Experts of a small language model: 352 squared ReLU neurons an expert.
Below are experts of layer 2 (counted from 0) of a mixture-of-experts language model. Rows are named up (a neuron's input weights, with its number) and show model dimensions 0-47. Each number is 500 + 40 x the weight over its row's rms, rounded and kept within 0 to 999. Numbers have three digits each.
Before each expert's rows: "mostly gets" lists some tokens that are sent to it at least half of the time. This comes from a sample of Wikipedia text that the model never trained on.

# expert 11
mostly gets: " km", " built", " building", " mi", " Highway", " aircraft"
up0:438439497521489489494501522441409518491521523577518463502415525583386494508472546586511521462482528545416523551464483490582507448484509505419486
up1:466473465483481419469464510408519465528515562480449488448480473551548489515479510504538589466531499500472481456463480418521476428467489510467515
up2:435487496528514468490539499425544528579490460441540518491382449491483428505488431469498567528523556547414485547479423513498504447619599524498453
up3:458449505475497478526461537523547525450530507509545500541445466523447498547522504577499558436511537458514487559524430460529481447502507434422483
up4:483435515460507603529464473476451535565484526514533483525455494473457512466502473500478482505457493473455515530558485510493487500504514493429478
up5:539545494568509567486480503502561527551403445501521510480522517451474491517516490402413506472482533516497527486461520544481478480527594594461529
up6:529479510442464429539470490507539419533503532476485482518540538512527542559401505419482521471490484464459600441544580485525455448497479493472503
up7:465541509443481507557477519474496495513480567493426491557398481479506537489513489476391544504515470520616452572536531460483489476431500564479538

# expert 8
mostly gets: ".\"", "\".", "”", "\")", " because", " story"
up9:492435550523480526445401495474564449532469514536522519478537551463394521534398455529518495537499457545474501540515438536584519453527509474450540
up10:502425470474477481493376561491541538488516489526484546473515557498515511442495440480491531500542558476540520489580457499524519407557511399390511
up11:472450471556535529477474473498486531433416547510506473562487494473470510514507533451438486518408495456512455459487434540511582541473458486464441
up12:507493458469446493509569522461525483553532558483559495495480466516518403503558487518463508479492475449412411516524506552445480479536479483537518
up13:481513535488523517526522479494487473503551455530404501472495496388470562448443421469502523547543485493551509570533478523534526522505502456475488
up14:395521517512526453522512504439536521440558477503465538451502540482478499551450402518506503500562527513518488447471526523529520573571505394535439
up15:480573435482462541486437491433571510520521565533492498599479544533487509501460451458546508511569561431503447480531556499473533464461491493370494
up16:573467495477508484506543551419564532519517551506480454507491475441498517475496529556494491425477459475553589511475518484535545518483439546540483

# expert 6
mostly gets: " album", " New", " film", " song", " Film", " music"
up0:440502479479544496507427493493515417531528436504367520549449564419479510529496472497472471518519488485518565428479483476462499520561566520493517
up1:481458422469511462554508488486473477460489538503449567537446527483507433460478467514472473499499456462500527496525492539480452459513556535533502
up2:514476530501501467438540584530520502508503498452496543428465513521430519495493484516535468426468475523441448501451456531495428469513523422491540
up3:468516537521549521503460487458563443468414455501538552516458470460483521549472492482507486508420534528522461512516474439476434500532537620516499
up4:495483509479493524490492435440506403557495534504509572461441546497505557436458515515488586484473487514563508566443477460535516536508536549508547
up5:559458497500536512545421494438491495460515526454491522565488517521468473462479469533561530557454514488549459505498500504521506522540507527515531
up6:494465393549555516466572558490491549447498468468488506517483471449487539522554520524511475415567536512463565462564462522564449551514492552453542
up7:414478475440533508446503411566447531469540528509447545521534486478497504510531494428521543562480514554449505470470509556500505482518529470413459

# expert 2
mostly gets: " en", "|---|---|---|---|---|", "|---|---|---|---|---|---|", " app", " ab", " Qu"
up0:538553449471524502417419448493499462508473498531477566555507531534526414448491428461547541521423505445478557530487520490468519499505514450441505
up1:458611471542470500484432529543491404513502517488523575548529573502534456453517477570411531494520523514547456539524534513489519552495463535519440
up2:491473457483572574463429515495535480491497497539529532469554510529511502446464452449514513441489468432554534440509560494526459509586513528532523
up3:517534535527514465532558490524493466488514491529459585480411536553509563518460441527525537507521438463580492491476468452533504442453533554539511
up4:512459486444481447520405548533499555489492517456474508423440538516521550396385481504533464537520528497521480484408506497478520519440511527527513
up5:447529466538464508506454504466471508486490523439461544535491510505530545451379520467428493486463530465477442451523518474551560492524504488465569
up6:515560526449482470557557570485486509543523507443462538597553519565483451516465449476529472490559505439479433549527475470508545532488430582421473
up7:534575508542483549484533482503547427546455418558507516518525532488531455435482525532532476444478534524560453538455557499441500509558463413494424

# expert 10
mostly gets: " 5", " 14", " 6", " 23", " 10", " 7"
up9:552450586450471500477458505455558495568499438515493457524524515496513469525496500500547595516531536514539490521463528451544469486505463506489514
up10:431431553542510464465543482524465531522484497493490471494565508484510405541454445525540506481522545352527463470481474504463546492526473571503464
up11:427479486565509444484614513486437558583507561539492412463533498523534425553511502498520426487450509360477420509518499504544579462474491483485511
up12:477441536422543523463494507533462487464472515487473441495555561535466487495593488468539522522429528383479451492484466466491568427501552520501485
up13:393530576506549459585518467517491530481491485530545501473508547433523445530513519494527430499465532480455518495477514536467528534447450542506467
up14:526467512457524598459529537572456427567525518473482489465544487522476437573455511461459535529465563480431507478528497472517476516459494490448524
up15:437537481492479521511487485499533520529541529488492522582532505570507478493510506498500456517556539483555391488559542566475537509468522513490532
up16:548478465512514524458487458493438486479495544488490440501456485527471493519551453514481507487493507383505447523450493554428544423511441603451498

# expert 9
mostly gets: " government", " Democratic", " President", " military", " president", " Council"
up9:402578563564478502485481532517458501504549457495494460505525488516487455480481383497470496495468524405558547522569471513531539499437469501492515
up10:463504477456514527559497517494516421487518521438530505499568495438506565447444494553528427451464502455472467453527491573541517448515535537488526
up11:568434481565523509450540506543477460534511444440497546537451470476481454520456551454460508445477589506463471492485536512533452480507476553483522
up12:539508474516471428364513522462516536563523521519615508451509498473493513504480553518458475497452528460454441527490562505545529520534520506497483
up13:533446512538504481518555468524489548548465480492513517543509479468488493575520401480458482474512464500432483458502469517585553503486574451510481
up14:520495467508488468550470630459529528499496449480573530504459492479440521490551472531461504436470497480488470506465550454617496532505541479423448
up15:477547531540504534432532500510519497579484499538530478532555509563501504544517556510546558554488505494418508464527513503520578452553521511424430
up16:458502455516433504490552522492404500515472464512509539492514509458493558506494441414599456594527518542508504471516423553476474447477452471493462

# expert 7
mostly gets: " Location", "zz", " Born", " Apps", " Ram", " Dan"
up0:476570530526478436522436544453500472497533531478517546498506577486494510556474433473471453504464480518505494584449501470464529507489505485509458
up1:422471526485456475491454509497523558518510545493476527509507596538502526488462505474470514509507573441560477530488543480551535507510466486444487
up2:530507435506517534405476508442527514485465540474498505507500466486500520453435470487421441434464559514546481470464511494473573499502482539452491
up3:546541485478504533461502489524519494452456499496521539476468473502555518431494482457515438508484480540538498554503510543610530396509498581541498
up4:424550510538526477492481457489489459509487464523434493489510467554456459461525450495460543488491598456482558502496456564567564497444538454438512
up5:499543444482495491466458563467492497471521537541462429470510576485560539528493490482523540542415627481524479450524514452546528506536429446409489
up6:486508443495464494508530493504502430474499522404525492465482507532476551452490489517463513471524552493548536450510523507476536441540583478511489
up7:517496545511584405509480563533479485497472458500537410411513442529501431541445538516517535490506481449434524499507543511526529548501535456494504

# expert 1
mostly gets: " 2016", " 2015", " 2014", " 2018", " 2021", " 2006"
up0:522531533458495453508369559540433503489551494511507542577536491449515517489485469411407504509484529503561526544506601497510503517535572482466519
up1:493423514514540528510453495505500484476582479523494540509486514440516531514483504456543461487500547533522482485532532491474446496469592529486534
up2:507458541436530486525485488437514397470480471408555472491499479506465492509435513462560470519509570530522445535484567538578397503537496525485503
up3:454459491471535474470509504534519495471548493541490510478626538574515488499532524463545568497458535463524511487490472504590482435470501449419456
up4:530456484517528514490474477452414414507429524520517507510450475511503433544524502465474501573403472524562513503539588517498546462434547498504468
up5:561511495463544432454462525550486523474645449520484506570482546449542475541469506537456543508499473498513494458508481455466517465471595510546436
up6:502467506536466485515460497470517514575515524465499473473473505517472547435560482455462532492513534508518412472473462441567493473468477469478545
up7:434537476496463556588450507526472455500520558514465524468551484511469538518482458538513566426496563486526533500501468567565547519528502463553511

# expert 4
mostly gets: " species", "idae", " population", " village", "Scientific", " genus"
up9:460545428472507433468499494510499539538476487487512465472552557503522491517503505497554541425509511505474476455473519565424540490513463541516528
up10:541420474486534485479525509447470484541518518453533463444541483459502415553470474536492536557514455494505570524482563540510480471555561498435504
up11:502478561555533445533477528474527470443457488449423495535576479482538509413504432512500502522477565474466527523539498509566530520545489470544498
up12:471429491495536438555495463544471517497556517455476419496482519556512408496530491473511571535513506431447542463563515419610483527472487413513465
up13:517486461482458427497510479510523532454519484566447469556477490481501548466515484538470496545475436543552449531486555421562515482520459492559434
up14:488459464504524478478417462443454460537495486536482530470497480460472480569535551524530528456476459472498537458558583452512479488547477576528522
up15:497484474516541565502491556500481522548512506483510559541516528449487482505440483542513539532488527530535485539524474503470581507488497611485482
up16:514547499478502549500495499566463484601541490545484510482475523522533427547458455499524559543441527470490437548515575479574521516528483500534507

# expert 0
mostly gets: " Cup", " football", " Championship", " MF", " Team", " League"
up0:518437564402598458438503503471570524498514518573494406502537538450533519523472506535489530554536519529530497510500512428493503395539567508462506
up1:482478502470515466498506474544474513527467476547479418498506430499505546610487498503482505550564567500477520498478530507471497468536508541518562
up2:520545530460431530517447461476476472454432502453481527506497469498519505525524507561535420501507554568515560510493564433429536518542471503488509
up3:513456387469513421548448555493470497428480454475550434526496476535466458453517426578442499586512429459443555492552508488516500515579484471525517
up4:414509538466532439467452509519512526473511559534477499488484529479471538471522500535427486446498466457495491542537505536470423468570488490444538
up5:473477479458602509504494482554438510471499473487471493540457440479485407540480491500442490563494538515466557539574526540479530456461511550519509
up6:581499406485498500519506506482537507520562554456447534488502502521440474518464388522491526498419531519524449521486555512559532387466555489460575
up7:569481441493461478471539472460526500477419614486474536494473509474444516511447520476561556535564435491535517453536493510488555450456564488481513

# expert 3
mostly gets: "w", "year", " un", "-", " £", " $"
up9:474521558542489475468496560526454441497503502477527433530522497471501466459487374477489564533539499409525504505557418470506475527544540562434488
up10:503508492512506473547567509502539537448519529508488510568478522483483515498526476509525490496531502424531539500504477516565555487471543479463509
up11:546492577488475567491505508510527555548488451529525572487510505520523436491467529522519522501472479435482474493532471496466493456506453488507509
up12:544518453468521475487475515382464537486507473591481548501471506511511517592441513527441480534528496490542514518459559590565464477503509561468434
up13:509500546505509564480483458511544502485486546514505525537464518441497497570499523562493567543458520521503517480554521550495511480502504509578491
up14:481454452426547410525452534458375478476453478551509539497497495498536430450473429538499477506460518389528510509547519558490481513470504491504534
up15:493555454497497578532440522511437430531555523552434437591504493480524520514538486547448524501502550466489488516524499431477513436509424450460482
up16:489566549557561458482454504580610564452518531549498451439548517446472496587492481502523576499509587512535522464592483513529454516452448533529512

# expert 5
mostly gets: "On", " on", " On", " early", " late", " MPC"
up9:579499532470512477474465510474440483523478532494527487507496485495542477486505472489440498514510552427490457492457423458509543465539552512508427
up10:508419504581537499487500565512497462472528557478578506533474471541472486504444487423479486483511514371528487477535527589484530456462490511439471
up11:484494470542596475456478613490533466555509441492487530481517491508518503528425475473476474466511498509483519512504358520534542455473513408482511
up12:475484522486552494458477495461449541532550463554414477575503569467547489506466476542553554550495495447490559448462495412516535473516494529514447
up13:451489459398561447532489561520449467479447498546522516537464496510509463511543475448489535497505448539526510490478469388512521488553510591505437
up14:496415443498558512438426533497506495513458541510490516480501506516504483500446460424506479496480559508522534450535476511578525508518537529469505
up15:467484459452537470501454553505536518483522467515522538510491523483496454497499472523407590514575510429518470381575470539534516553466553549500463
up16:488460455451561517478472578458560478498465505514496532397450491507444507531491503454489523435495486516544459567551491578520454457519566476476458